From a checkpoint of a small mixture-of-experts model trained on Wikipedia.
Experts: 32 experts in each of 13 layers, a softmax router.
Training: a variant of SOAP for the experts, 602M tokens.
Below are experts of layer 2 (counted from 0) of a mixture-of-experts language model. Rows are named router (the router's row for the expert), down (a neuron's output weights, with its number) and show model dimensions 0-127. Each number is 500 + 25 x the weight over its row's rms, rounded and kept within 0 to 999. Numbers have three digits each.
After each expert's rows: a language model's description of what the expert responds to; "comes before" lists some tokens at least twice as common just after its tokens as in all text. This comes from a sample of Wikipedia text that the model never trained on. Tokens count by the router's weight.

# expert 19
router:536541514501516521483514511506520523455481510521452497441496458507509481482511482500459469488558512464516528501500539533503518488501507522507452472483502489491503506483499510493462530494456513514519478476450469492503482551495479493441533514517520471512493485532516459444489493522553479482528487482550484538506470484482509477509544497465469472479519478521453501496508517445541488479538
down0:502461509541523518451503490460531541482477500488500505501542505503476511502507473462511505497525511496484508469512465490516516510556534486478523512550503506556513499475492500507505499471487489493496499495486476469567490502462512490529510456514481537568500506500485491490477456523492508487488470501517515493497511510526488520501506519527510504510499485525535476491558540488488548542483
down1:572473548522501442490518445449487416523535508492564507515494516481448481512502558495541468515452505503493490491501498511516492491506525480532508488531506517506492477436497501505427461497531459505447471512524491485466504498462507545479509497526498453510515505453524545474530491506501495482455486495552458488519471526512532502517518549498471434512489499492495475478507499523490495494554
down2:498430486498463500512495445501471523486540493497517503527492498496498553474481447510498506500473496501494460542552498531502500502524522518468524505472489492467479490533538524494494507503506475486443522493500500514521490483503500432496498497516505478511561506508492540529513527540472542502502497494554510521500499504462479516531513516520505497527514540514493457499499523546528437507496
down3:556486539502501500532487498514503484504488539500505528433510500507532492515521510488500486501471481484486516496525475495501521495494480505545482500450508523501482503457539510495493482447499467520486476497498507499531482492465517520515492523514511502464470503517431476479467476497486487574493450525487492471495524498532485474447485463505452497469500474474513491487542491491503501503465
down4:517462452551489489517499524488490501490514535504510537514505446497500513506511523517523511499514495464414502463506507530499485512490543496544557518506482524496495494510521501524553526544460517504449484497492504515508503507528445500505503559499500485514499522501513555515522476450467467520466527511511491534512468467493502485510488503521481520485480495474518518478534532473484524487461
It responds to: Function words linking noun phrases, chiefly of and and, also to, in, for, with, or, often after species or tract.
comes before: " the", " a", " his", " its", " their", " an"

# expert 5
router:455537508476528524492467474483487522488475519502537503503531511517488510487489493546518531479503486464498538500493490499513515500530495526462483520507499471502497448469477516495531430475531480514486516474506542505493506517474522519538513473478498496458472471498496486472494477526495568469507487518469527529546496480494485532496508471502467483525538493444549517499504485506534479542478
down0:529502558474457505497456510478515432483492504525513517508532510496516457510496549439457501460526458482506544515475526528514560492521501554531486497522506501493520521493491510520475498526489515537497498516519507526526509531458555456500501531547501478537496428456465504492503518509561505477512487496505494505504531499494499513460484549510491493518467489494503493517525500504554545542491
down1:448544473500464539501523496537498517510523463506446538505500495492493535502523563446530491498507472544549479536531479496506529485480443544511532540458536496485513494526494531446501540496510469468501502487504519512516493534499523465492501533538509497481515525484481521500475524493487494516470495453504512468503518553497512508506498512502508553534500486482474508535477499483489467526420
down2:483548426438522521492573449492482524477445484507521562503523499480505500470491485493487504540510495513495492523576462522501539504493500456502499494515492500483530486520507502505505486506444471493516505502505487497462517469515491516498469471506453472508525471514501538510518499500524484481512480482494524498531509498502502488539456507508498497521499464479498511493542523431508524447503
down3:453520504450458537458529554498524503514506437490504480498499549505468457532510466540524463510509478561422504516513519497522502502497436514492499501522463479500461490504469489499538516495500492506493500525553498510502508509521486512512453472491538489495511507513515513510502516488485526530495470431540482486532496508510493502514475484509556466497490497521503511509483504438458481498494
down4:512507530514514451528520521489487478486525486504466480551508508425502517491491533514549501511458503509496496503506486540501500459479482493521496503526490486515511510497510537527494500495502517515456493529465488486474533504512454501502502491518471504459491472547498553480488465501496490513498509513538485506506498505509482458541455520507475524507491513446488486536501437430539474502496
It responds to: Line breaks, table pipes and heading equals signs in wiki markup, such as the break after ==Climate==, closing ===, and row-ending pipes.
comes before: "\n", "-", "|", "The", "In", "=="

# expert 14
router:515483492501526501479509506513521550507457502529509529492515528485516507529486510528532533532491514524484503558495505480486462492492518479499483482505497503530484518506487506501515526509474511514513464493544486480494467518494513480487524506522524486516522512538518523502476484494504461525475488510497530513505463440529541499467479523508536475516541485520502516459498513523480483509489
down0:500529498511540454473473505482514491507498485509493468494492513506537501504521450489505545490519494492490500540513510461523494485514523483517478493509492518502495491489495510499495503530465457484485502510469491490479504499504490494502570497502530518517541505513503494503488521549539514505501501517479524527495493506500515521502502523556533482491532520527509459463464485556492488533519
down1:439496480502533490495460509500476507516496495507476497501455501499533486513501502499453500497488466501492517517491499526563532527545503498495525481491481495467499481450505503464495526470488500533467546549497504518495526509501494531491515509534509493475487518537510533488514498499484528467516480525543523493485500487484493477501515500493481476534493506508479528481456483543465498451538
down2:470505549464514512538509499499493480514460481518506523542542584495500494518520461496465485498523484497515498507478506520490456471483500514495521487512448484510483500492573466477465514484496503509524542489512590535567509502500502486514516485497500459465529478490515495532462495530450507521488480499510486518493509501509499496486469496519478502484506530488448465496498473512503528483517
down3:510498505541499428514518462440594498523500449514484502506456483498557518484462512519524519531500445452499527526505533540510517525469489463493526500474507515517505499460509499489505505488505469464486531471501488512538540553488515520493473465494506514494513476512498506432496509507541491513497510532499495472453511501499507574515454501482490514491513483509469528495492481491497520551483
down4:498530505538494520549458480493522493559496491498499525495463539509479452512512537499489466461453513527495514507540509495528494501492459479489515474540465532501524508493504500472516495492512459480527502565512541511513474488473526545491505511501527451533533505537513547490533519518498529492483491469486497490512486556493519493533515463510495519463501496563496503510518527469490505504480
It responds to: Table pipes closing a text cell (a name, team or note), plus semicolons, dashes and opening parentheses; occasional determiners like various, these.
comes before: " ", "\n", " 1", " Nominated", " 0", " 2"

# expert 27
router:457483498483447515478536521495473522498526559521507526478482526465521537524551519457509507508491509515487470533523434523509475474493477521505505468472489534515515458519528499518494482549490512502479497528492562500497507525526494503469517475502493544466515487507455536468478492493550536496481506518512483507501534506487477493479510445516494483542500501534518486528529462492489552472497
down0:496475532511495494540549515454528464482483486485513436513493513499516475515463536538497481504466552484463533477522504513506498486533546511541508486497472512478465547510499506509438532509485481505487539491502484491529501562504437495499487489495523513562495491498478506521523493487490497510504467467509460482491475530499452467500458523479514499490521461536490493479461494529474503542503
down1:500478493508523449495500511479510484480516519537488492487499490506534481434491492489503496507514491544502540501500463500499482498477505515506490550492538509492490508504470488497529564547470513504512468499504523521519507480505491502524460501500466479518543472526453503494477503497520526485494468556504464511509524482482489498518521507478503489483499497535517466565504504503505505522491
down2:526533528492447539459485522523521509493426535513468493505433503525507470536497495533499480509500488500474499542472531468501515491496496480487498494486507507503522525463514501508507529498485507454466513508500502489457438513560471493528515502476496527500516535480482480535486506512479520469510519487505482474504490529481481511495527552492475494500542473547490510518506472492554496516525
down3:477498552534524480513553511522435487509503500516502483481483470526455495485505438474499501516480485501498504480523437509473476488499526447541486564472517514488446461499514501494500485518540463533500501511502491483533515540490486507507505498485542504492494527492475508488495535494563549511450500457494452509519480463497501529503519525500572515517518519550514540496497506487499485475553
down4:503452487517532453474522459498578518529481476495489507492546532509477495470488488496531512464532492487462506496502535523509520492490518500509489500515494493545500477487520565564504498488485544492527569523511531485453520515527508479519520536502506500501506504537502490491485517478434534496477492481497520501470538536541517513481466499532509535498484514486490455515494503484479501506558
It responds to: Digits inside years and date ranges, month names, and Authority: labels in species entries, such as 1802–1880, May 2015.
comes before: " |", "4", "8", "5", "2", "7"

# expert 2
router:499528514495531491539484508510492530483528474579505525528513531528509501478470491497471526495520518560506507502542538509484470484527515517529494487504446544483521467547520522559487472517508500469520496499484477477502547539519520529526519538459498526510472533514538502511519517472495516454534481521515487557490496542520514511460510553501508504518524525528502462549485529532480503473492
down0:465487482515513473456496508529504513497525488510535501515510507521516511515504504492510459497449479516511508487463506485501515519479516553507474542502516465495477495503482543517549500503528499510476477496515495501509467470517484468470482528500499491478492464519517501547485541494512499499501538488562504533500517497533498496524533507529522499502520527468506519491532477504512521521572
down1:475499494564510473515506516508489457476503501497506511567514500532507468456526463508509511522536500483510511516503499443494483477508515548502524528544519493487511507468547496516529509524463459480492500481506466504498529501457483485492522485488480497514486503498536465501538468547510486503518531473500512491480491515475485505478491467557505488485536506494459482494498542494504505566491
down2:495507516553515507465533473524505455482507499475527500482466525549441493512485466514544495453480502511492473492454479496492528533454534457495499501486534534508472504505502523525490459509499500497490494497500451499528489479493505530507502463549478480503513491498535514490559481493550497516502531446504500421455502505519479549447494495481449522539536503507562528537489498495487510487549
down3:518484482470492492553512462486488464498483499489513534451459480518523498478498525505506504502496529512444487459527452478503521517510450536506514497571507472516516485461484540493486471551508507494495520429489503496496452514491502480508499511502504495561498464484472479503481480473506498497514497462499464512530526525493537515469486483500505507491517597494511479467566508491550493510463
down4:527513526508503537480487541524484553487525511501450520520472488504477524517508540492503505494467473492440465486508513533496485489509538541505493513488521496489486501502502495476491520533486513523545477497422502495478481475512462506467502467497534507534484489513474528521507538545511511492493516493512512504505504468516482486478504492526499477499543497533503514474496485516498505494501
It responds to: Clause-building words in narrative prose, such as relative that/which/who, subject pronouns he/she/it, and main verbs like was, led, opened.
comes before: " to", " in", " was", " a", " by", " that"

# expert 17
router:514488495512535456481497526516490466498530528504424522490495447472495478470471515493465475486498561468500529488467527521496506529530494491493481527544491485487455528464535497487489532495474495503498475477517506530495457523502521531483533530548499472508506506497523508524484522495484472530507512468539494521502522487483506506474533519512462453454501500548449473485513510473530495467518
down0:526502526453511498491499483481508487456573530511529520484508562509477503514510487497493484512512499508521532490492505482505536509500508515534508517503499480504556499487466522518494490485448501505546516540493477497471496517485496527479560523490489516482540491517548531470505514471520539512510486507511491494504478525503503502496464498524482500534506496513519529442569505498465514527456
down1:508502518535557474500486514487503429526530507535534501490447500506501484556492484513469491506463504487495551526485488502516434526504485468494489502504490525473504505500479496464498496465519542531505497527498507507476493505443465510484485523487519469472500492508542486497479488538510468497483545472502510529497526507503551537498503471535498489522528537489497482476509487459467499468475
down2:496491531493523496481501508479559562499463493529528528505510520486480479532497501494502498459475499514501430508510488464502536511487497461502527496505533500492427503512509500463488501438428470455524499498506497536446489525429500475487460480505499515435519485500500473479462509501489501530499473494496529459531483514500492507505538480535515499554463494479495483500485452498476497496496
down3:499532510500496503522499419489495528488505515470532506471525470544506481550518518506508520537508518486463513504497530495527500538530477488512542516495486499448527547504473501473471494510483534495497497519477497504482516479449482511501503489547515515541529462508489497556511492491492480490498481434498538506435491492482524492514546508473569499502498538539499464510494470495484485483442
down4:486550462508500493524507547517505542452508491429468517499495498495519501506533479482498496476501501513498541498453516465535531529494503495526498520512497517523516529515502485451489491500541523539503506525501511522531460505533529535499529526499480504502530548507463502546510486500500526471499533514502503468514508525502493427487506460457519537479548504518511521452476500490508516494503
It responds to: Prepositions and conjunctions in prose (of, in, from, on, for), plus pipes closing numeric table rows such as climate or statistics tables.
comes before: " the", " a", " his", " 0", " ", " its"

# expert 11
router:550552545475524455492498540467508518467492484496452497479541454467499517489473489470475474496490517476500506491475540512456520501535541512451469528544504479494510511490536482471487506465485474503543478512509474532538490538438447524491525539526477496516467497527505530484484518504490486485497485474545478497486525466510516506491506499477487489488469480513471477483505527479537532489516
down0:510479574469514505518495513493495509487502542533501500503544460443487565480486482532499547478511539504495530518471477493492529480495497519528495534503510522496516510503523494498499498509510517445508510539530500489519517539466494515507504509495484503562500465499533488468527549509492507497529489491518547555514495527522481497494505507500499499452479505540517506505464531491535500504474
down1:519512494536571489534480500493478449496525477549479546552491467528488495487522499508546499499501514491511535554487438486500479485495451461505500484527529477481499503497497501465484485514506445484507485484509503524516504489467536493501569526502471504537500460520503502495534468536508486442497514479486527454484497501508493527501500527533483515508489527502503516515485534512521538495457
down2:501501497498566507467499460587536494490520515510473449507500488535503520503486486511483517459477517492505498520502503506524508511501460483510526497538498415481492490500507538525500458492538436452500495494511481498497524534462499519512512454528528501537511505510499508492480488515518471510470559474468518495481430498532513496509467502499497517482500495468488507491466520505509527502519
down3:491556367617458512601487475522503471490475526508500501498501503510467483545519519530517493487494492517484489526510530496522549508498511527502513517495522524480499498485535478513493499562489543506485507517512506491463534529594505537497453503532476551500504509508491483508535502537464478503476480470504472521510497498455484499459496506502482526485504493512507507485502474498498504470496
down4:500490605554522483544486518474508503506515494478504508478527494465539533478475476519551488465499470472501502522500501498528489490485504499511475511500494522466490495479503500499494493450496459510525544485482494500486515521447483511467538502529489511496513501488500498474513507572510530536468464490497509472477444537485501479509481509529506534488509507502451484448507489479508489500429
It responds to: Articles and prepositions in running prose, mostly the or a right after of/in/for/to, as in board of the, with a.
comes before: " the", " a", " first", " his", " new", " United"

# expert 16
router:517533516518494517512467515517538523502480473511542491489539518498503528466515481481524453509481556495469526451531509500527495495499478525497491513469476523499501510482492519425460512501487504483479468511528489449486466496526504473508531513520512481476477497498473517494550505540575487528475508497517502503458524532537535479495484511469489525477511523499496480544486511500508530489523
down0:490502499496495444473516495480579518499487486501501465533514482501510517529459540480457485528476549463514500503517528499499478502483497498494477511545491485499505517498472504548481541473477522480546533481472486525495463445495485519539483504475514463506500545526518498520485536460536499525477506494501501500474479474477532500523494477500511497511573529491484496498488497495510497522496
down1:507500498509497515512471502459461544458512526516500519509500472500508501510493481523504490504500552506494488511494535461464519528518467512562478490450544506461495494500562490435492501488501465515519513464502500488495500519466472477555472553484507492489504502485488474467532493490509499501498490500514465512492514541518519513468495497462501538533488566461498485519505491518530466517490
down2:509501488515494522548460524492487526518508498508515488504477502497504482495505508492477501506525531522497525511494500523497511534498465518476488473521515508509496488503494500496510467537479485523512469554509489481532489501513498502523497491537512517542482496527527473496523487499551531503544474540526514451506516514490477552494481560509503469543519513504521498490501469487520478472458
down3:511506528478509506515511491517495471488464515495464505500486510478503481527477525493504499492522492499503507478518505499491497503453509498483511482510501490504533491541506508495504524520510506551450499500533494492490484498564487524499522498513467535509501499504448520525450487501463514484498480461502486551521503530501470431512550525542492484501492487498513481507549476528479511518481
down4:484486413503416501479501487498436499494502466500502496488512488523502493535499482512505552539478513496484476485483503482512479511488521536462489500502480526482489484533509512478528507501517491496521499521459534478500549513504522518513494502522511493513504448498483542501495500492545483458497498534500454460515518518495490510517473501494512493463506496496539511502481521518466500468491
It responds to: Last words of institution and event names like Institute, Commission, Award, School, plus suffixes such as ation, ics, ical.
comes before: " of", " in", ".", " and", ",", "s."

# expert 1
router:464507556490512498542509527532486536496495475524520496541532540528529510512463488460510527555537510543487459495507506482486491506517515518514506507513501554489532497552517480533491477482505524489521524487505479534471527518514532552520511520489504553503481493496515508484492461477501481485516508557493484482501491495504536483485492510456509509450500479528508459544494523500467532531525
down0:552463532490522492505485566518491513532490501507501457528492501500500468474481501489503521489473500500503499506433502498525485509526484534522527484465511573546484527505474547532509493500469520549551487508496503501487486511515469499488473483501513521481476475464497514531500515449474508486471500470485470490482510525495505471534476491516492502483493509479492503525500519546516495524463
down1:538487518508482504517443542463522463510482500474542503503510458494548497503481502491506481489515523533506513499511499491494509565486480501533497492519476558458458549505508524579523541490510455524491465512459570545495477518462475498493498494496507498485480505551468536509502516505524495511497507548516487499492482506464478481511499523502491487491504494532502508474498478464498516450502
down2:503522487510475476483529494506440511460530457489496479504532478503496474484512514497500502507508447464454496483484509492485458448487491474491540511472495497501475516482484481428475477582482501527476495483504483516492452486490477485491493502507480546505485512473498502473490480516493519524512509487467523516504498471480500499487494498528500483502505512478447488504491520484471538552445
down3:515526590503518497541507528493501484498506482513522513492479526533497495509507499501510491502510493473481488502529517489536475495445513503518507521539501480475536481492507486452528496439457474497521495486486501504484493489490508462530497555469501497477447492498506511494469476476499482515501517526489480474514515498475503481507502523497502494514495491499505492494517470502489425510489
down4:515512494478477522479504483538529515477450497512476493480468503483480504552487513510499470502489476495476502512506555467508506513464499528492506496516486504475499508493495493506455494491495499452481449440484497504451468492555494519498475506481468505502508517526451504514506489505444449465477502506500475483486481500497500481528494532490500583496491516503513474543512512527501498498541
It responds to: Verbs right after a sentence subject, mostly was, is, were, had, has, plus also, who, and main verbs like wrote, appeared.
comes before: " a", " to", " the", " in", " not", " been"

# expert 4
router:477532527488504517481520504488521510527446473521500521543478528504522526489463501525448493495456463475495507486485503457493506547527469485513471519506535460491502474505518508530487523484541473519505535502509542492494474529492557509505519492479528500500470510499510506500464486466553538506510494492465484483519454474446495534532521481492498460472507507475487487517524452527527500544439
down0:519420481582534537483466501539481453508509477552471527504526484512493453522511500473509528490494481511503549541495510481511486538502445526530540472443507486502510494528534464554505480547506504503525499501499534515477457500513508512536502509532485473492493489499463477536527507512434500512472495507436505491466496457476499470443536519485505463486515533498494520529474453556496500529494
down1:514549506502496495511489480512507519468498539496529532548525536532536517493542498522504583526527552526498507494480499508509504522510525500538513497484510508512486529474484542499487503496517468453500537518457488499510481496497507487535496482487490503513485472494519495473493511491522524500498501548465476499484511497469491506553529523533511488516509507535497544557556498498524526482454
down2:454511523502506476516490497482515493504525500480469517530493539484516540481502466488510495504499457496533498514496429551554498463533503490481514463485511485483515485501454497524560495488528519536491491544509512492477570512494491522504517509577498507532499502518531528494482522529529498473483480479501480502483504503543498515469505482516505514535462497502460495453521501497485490525498
down3:473511487490488508525439499498505498519501483506498492499526550512520521527517509525550489500485533514506526494513523504502500511499510498500500500502457515501525499509514473497481504466473508520525531495497439502500438466516496498458474508473465495528518537505540471502505506520497531537528461480550485527552542525524469526528538471496436529493513496503520511569488497450510559492514
down4:507529478496497496514488505474448592453502480513482514504411527499499501556496476502502492510564504512511490516560480468483500485536495491502528483467490549492560483505505483532490518560507573498519462534499491488492500488518449500546506486494490519515512478499452486503481500508455482517466499499477488520536508534506536488516515505463474526469556502500464517508528490547504507460524
It responds to: Line breaks ending table rows and list lines, plus table pipes, heading equals signs like ==C, and separator rows.
comes before: "|", "-", "\n", "=", "The", "=="

# expert 18
router:521509516476513507499474509501468515470511526537489532495482501456499494471519529520509518484497497467486525480482519516490575496508498489499504510502498510475490505501546517483488492495510526537510477508499509510491472509495506537479521517533491493499514494527500524497476513502545436554516522460521455536509522451470499489465515520505475495480481468511456512498536474484525503498525
down0:518505496481447454490497505502513572495500485474500537505513508515507505505507509499511475492492497519532498507502511489514487497480487567448543494500517509495489578496501512435531509457526489468479518453499487525491501497503523459439505457542507510513483474500558498481498523521500513526508486520491500459491517502468556478507523529495496497533482536507471500500475470484503500481487
down1:493485447461539458495455499487499469498502496471503485495511484507492515525520511483488467520507466463500462503507502496496504461480500479495459495488466482492530530498545490512510539511491522510471548535465503454560571487480445523476509501435543537495497550498501497455473476527534519517511506524524498479468512480497543531495476498546501512521465492436500512516505519496558496538498
down2:495530454532502506561503472514492513474500516535535506509462470484484518517542413492506536505513516436431505522506492521544490482500542500526516476509485464476518497509478492493513492488480530507454523501512505508528500500525504501507507473520456525487481533551468501494470500524487513500514551492480507482521512532493515506495491530481517532491475533489519492518531524573500468490496
down3:494459461490532473534521527508493523477505489483511556526499507462500507461494571515485520498503471514516519500489499500502530563497518470468494500494466524511509518469467500495528465471517508504531491490489525497497493501477534516518505512496559467475534506475518500492495496536498526499494471488477496456501501529479467459450461502470500492482553498535497491507492509474433502457504
down4:502452543498552480500510497515515447504536454527510502514484545517483499470475465504502485535469467512490482511494489488482499404524488494501492488472498499499514489493487498533516494512484481503501497486469505479549514519499537445490509496471490540492501493507527484493504519471494500528480503551548445501459505498500491499468500555519450482503487483485517524538502492543518497496493
It responds to: Prepositions after verbs or nouns in running text, mainly in, to, on, at, for, from, with, by.
comes before: " the", " a", " his", " an", " their", " be"

# expert 6
router:485503475512553475479497504513510514535474527538543509468517529548484478478536508494475508472488497499504557486498495514527528497522432510510451504477466512464502563457437530496480470491510461519463511525507518502546480546445490501510502496465527482522501440503445521508513478476482509512498497519464530494518465494495529523496532452509504482488510496542504488510511492544503505511478
down0:509555470498490509500492512523468452484505507497495483509559498495508513497492493509497547516517487501463537500492496499501529500477479506529491487527483491469444500452495490459465518521509533483530502481510506524491502487549489519504520546479507502484498478501524502481511508496502503482583455536482489513507490484499482476511539490482471504459513538470485490472506498488482518528532
down1:480482512530470500521500466500503475496535496505507467535495503494487522492513500495516522593452494529510521476522466502462491492464516492507488500470509507504497495457526506481504505496499468473445518470536493481479517486494487518492544492504425512481485504518508533537511505535518481548498541488519477517478514520503484538477486505511518508465506513510502487492549517502527524532500
down2:502478507496475500467457519499493444543505513495465473496474510500493520499488478499491491498495494515509488513497483513535494504511516455492500526569503460508501499509506513535517487485449496464471482513486490500516534527577463503480500485477518503509507534512528503510470523505550494508533498520516560522469438478501500507497491505489550501527465506468471536491514561473473484455467
down3:476441536486520441514467493501486459546556494503517469486438563508495510522530473459472480446505498501454492491484510494480508449518510495472448503502488498531515497503530507501470498523470491520473489500462515516583430499508526523504503500499527534506515503505504467497521506496512535517449500496535506526503524503492528468502504477508512506499516558487491497498540511532490504466520
down4:485496506494509447545509461495500509502469502468501497482479494539524502495509455509502512524441519473508522505453537560549499491506494543513563501510496500525501524475496501500505500435489501498470497473497489525536486509451543472516510498424523490483545520479523471460496511503471468511476481490477534460499467553520448504491498485511472526463422478508518520521501481503499505492498
It responds to: Line breaks, table pipes, |---| separator rows and == section markers in tables and lists, plus a few nouns like series, number.
comes before: "|", "\n", "-", "|---|---|---|---|---|---|", " ==", "|---|---|---|---"

# expert 3
router:507488495506507469489531445479462520526477473516527518512518507526507506508524446438521476550477504462506498506511455534481507515519456524546506552463480480459478497488502489448540494509523505535497521496492451514507504454515474514471483510473522492559534507505521483487433485484450494504463488491521500525513452487534458524495494482482501482532525465492514534508490544489485501488493
down0:503477505497478506484482557486473408530510484504505480526479568511508535541459470476481463474499493483518511515451583496508491487524522450474520506489503531501546492511532506505469507536468494565503529498481501479483504477458494514529492535501505492455503525513504510549489520544503524473492560521473468508489540501407510500506499468500523436511483449507466501491481496519486536464474
down1:497503569510533516509556496511521512510489481500544475471512473506471490520498478557507490540498485494528503447478497494499549506513504490543441501508516482498458508480505468486552502493503500502489512501510504530511481486498490496469489516492470502487502536522496521498502474475536467530557509500488493507502500514520496524495511481549498489495518467540537575468523487494526494482489
down2:466500495472499487525477508493543474506511501523470507513482491514500510513505498507541514497497481503461502536494516509472520519530456480482539495558521574475491480498498473474457511513544527500459490500513503488498549534509493498512515516502478478456495483482500532523465533502504464486457535523509490529512497496488498442510483458522497533497507466500486494506500518514492497476506
down3:507511479474486582515555543482494455498526491476468507512464518522529496538444527484497459511484501576493511507493482496515484515522500459505472499541499436497436490499501539510476502512462474503479476509515498500508498508505511486500484508511503475517500522499512484514449476491480548492496580478512518503482481507516534478542492520489493522497523481527473479506511540496483496499495
down4:496535507484499510469501512446537483459502496506506492438511478457501514540524472546522481480466530515483538442510492489485516515554491509530520498518494487503450519438506511498472517467523454471463537520501482512475477518504492454507478562522484497449545517541460495454517531489446455468494502505505503466471483479485489497526510503501497498505454559533473492477491530470495534495536
It responds to: Field labels and header words in infoboxes, credits and tables, such as Location, Date, Team, Born:, Starring:, Nominated.
comes before: " |", ":", " of", " by:", "s:", " name:"

# expert 23
router:471511528485539467495492496523459511529478521491466492519488522443553476547485506481512511517491465475520505524508536487510473520510510496517481462512503507517481472533479535495525535492502522518509567488524485485498496503519507501470494460469522496540500446504520482491516504481455471569503478497512487465486496463472461501541507512495521492502499480502500501479494529496449522476482
down0:476530509528495528410492508488495500474453500485523444522498503479496470494512501484479530494503519511464537483488554503509499491500484532531501468533452489511489513534506484500503513531498448541506506502526476506459509501507470526495518507422476523496495479484485414540480446508496497489500470559509500475489503477591519517520550475503515501484470532502488496483501499497520504507487
down1:483511454477501485457500497513500579503490499466485479504498522499500487539478550545489511462478536495495500485512431458459449502502502496508476492501516466497493499507499570500482478468474446518508496486482534489492534499528500502498539494453504501453519510484501506523521491517446486423546544488519479499454491504475503497522501515490511482488479482484510455503479509471503509507493
down2:505500515516505502573501471547507569458508491530554509501518514500504469487522470481531508498500491516488473484487500548495513489520473508496513460501462482476497534496525558511495500498524496509501501501497505488505521480500520491516493496483500534487497536513548550502588429497498470490523474454497496501523523513529464520510480510496508488527502539499494484530526508506527534507500
down3:544546513459479513464489516498491528441511490523495496506532483509503533515460527501489490506497485453499474548489507490499469505499498486513493479501475483540501500474523527490532510520500513520495489499525497492470517542565489513491487521499457486536504492456486501493534506494492474537541524498529468522529533500494502525492549500541487515477481479495535499485488456510496446500510
down4:465486502515445499479524549481476486514538514525515529505493456504499476496504475504502496500543501517516535520492467502492474501536462477474481456498499509504470555503513495525507501481446494475524510531516509530535470554535453479512504489522498491499503512501544504473495533518488501518491555506512541556489523500536537467537502475496548504498483488502501435481489467499499528532526
It responds to: Small numbers and pipes inside numeric tables such as sports statistics, scores and coordinates, e.g. 0, 4, 28, 54.
comes before: " |", " 0", " 1", " ", " 2", " 3"

# expert 21
router:490496542517504534466484505466496525508507501507482525490519469506522510525468519489526522470499522553458483500520509485516498453519533526541510486498512536532504534485520502529482492507469498505519487507456486476491503495543541545525516512491492476488497519537535455495530496491554458492512483553512479525498487498529525501481451508455480507481507541479491485545500520463479508461502
down0:508520512477499521495530562451525539498493548502508449500486501490502501504482498517499508488510507489464515559510500504498478505514494504524505481546478522493499473468514499444510487541496508514471508468509495491517478509465537483512500505485485478466499457510455464510537491444401476538541490495498481574480511472476494513520495499480506511495468476493541535503474502498499497495454
down1:481449512550529499528450502501515503535527483475511504506496456498514509494515504508481531497510499501500505569482442501494505483499480529525517498507506500429525498487467518481496489499536566529511501553503551457501482496373496503459513520482481502541488492512543496509507493511584552501502489487507516490508506451519513498536496497502518484552471505482512515522499506488524500447515
down2:528482509501477517545477507520579511501484489462500494532504522516498519539494501429504555491518516488516547504467497496485516501446502501547501520504479469514476469512476513460544481479480536530543494555485498501493465478450515514500518510482501504430457485531498512455463485499547502504510511495552530497502482483499516498445496482503538529543492523458494505522482457474512491508480
down3:520535519461508493514548530465487499497502537517509518496478507500497454507509501510498511509501488495514501467456513474501498528531550500540492494501512503468495495458498489521500507447509483514495500497498462532478462500499513520501522542498472473507490475554530504505482509564471481473492478489493506517498482503480504517514486506475492473509564527505493483486513499516488512507490
down4:416506355478477486497501497516473502496496480479473494509480537497535500527500445524526504480501487490481476471490470496555464525513501516488518492498478503487515480537488491496492514590508518513534472478512546444489516468461464504500478478522486541510567448476498540501479502462498520500495479494514490477492497513494525469562501496521550499516493448490515523502538479497497519508499
It responds to: Commas, often fused with word endings (s, e, ing), plus the well of as well as and the uch of such as.
comes before: " and", " the", " as", " which", " but", " a"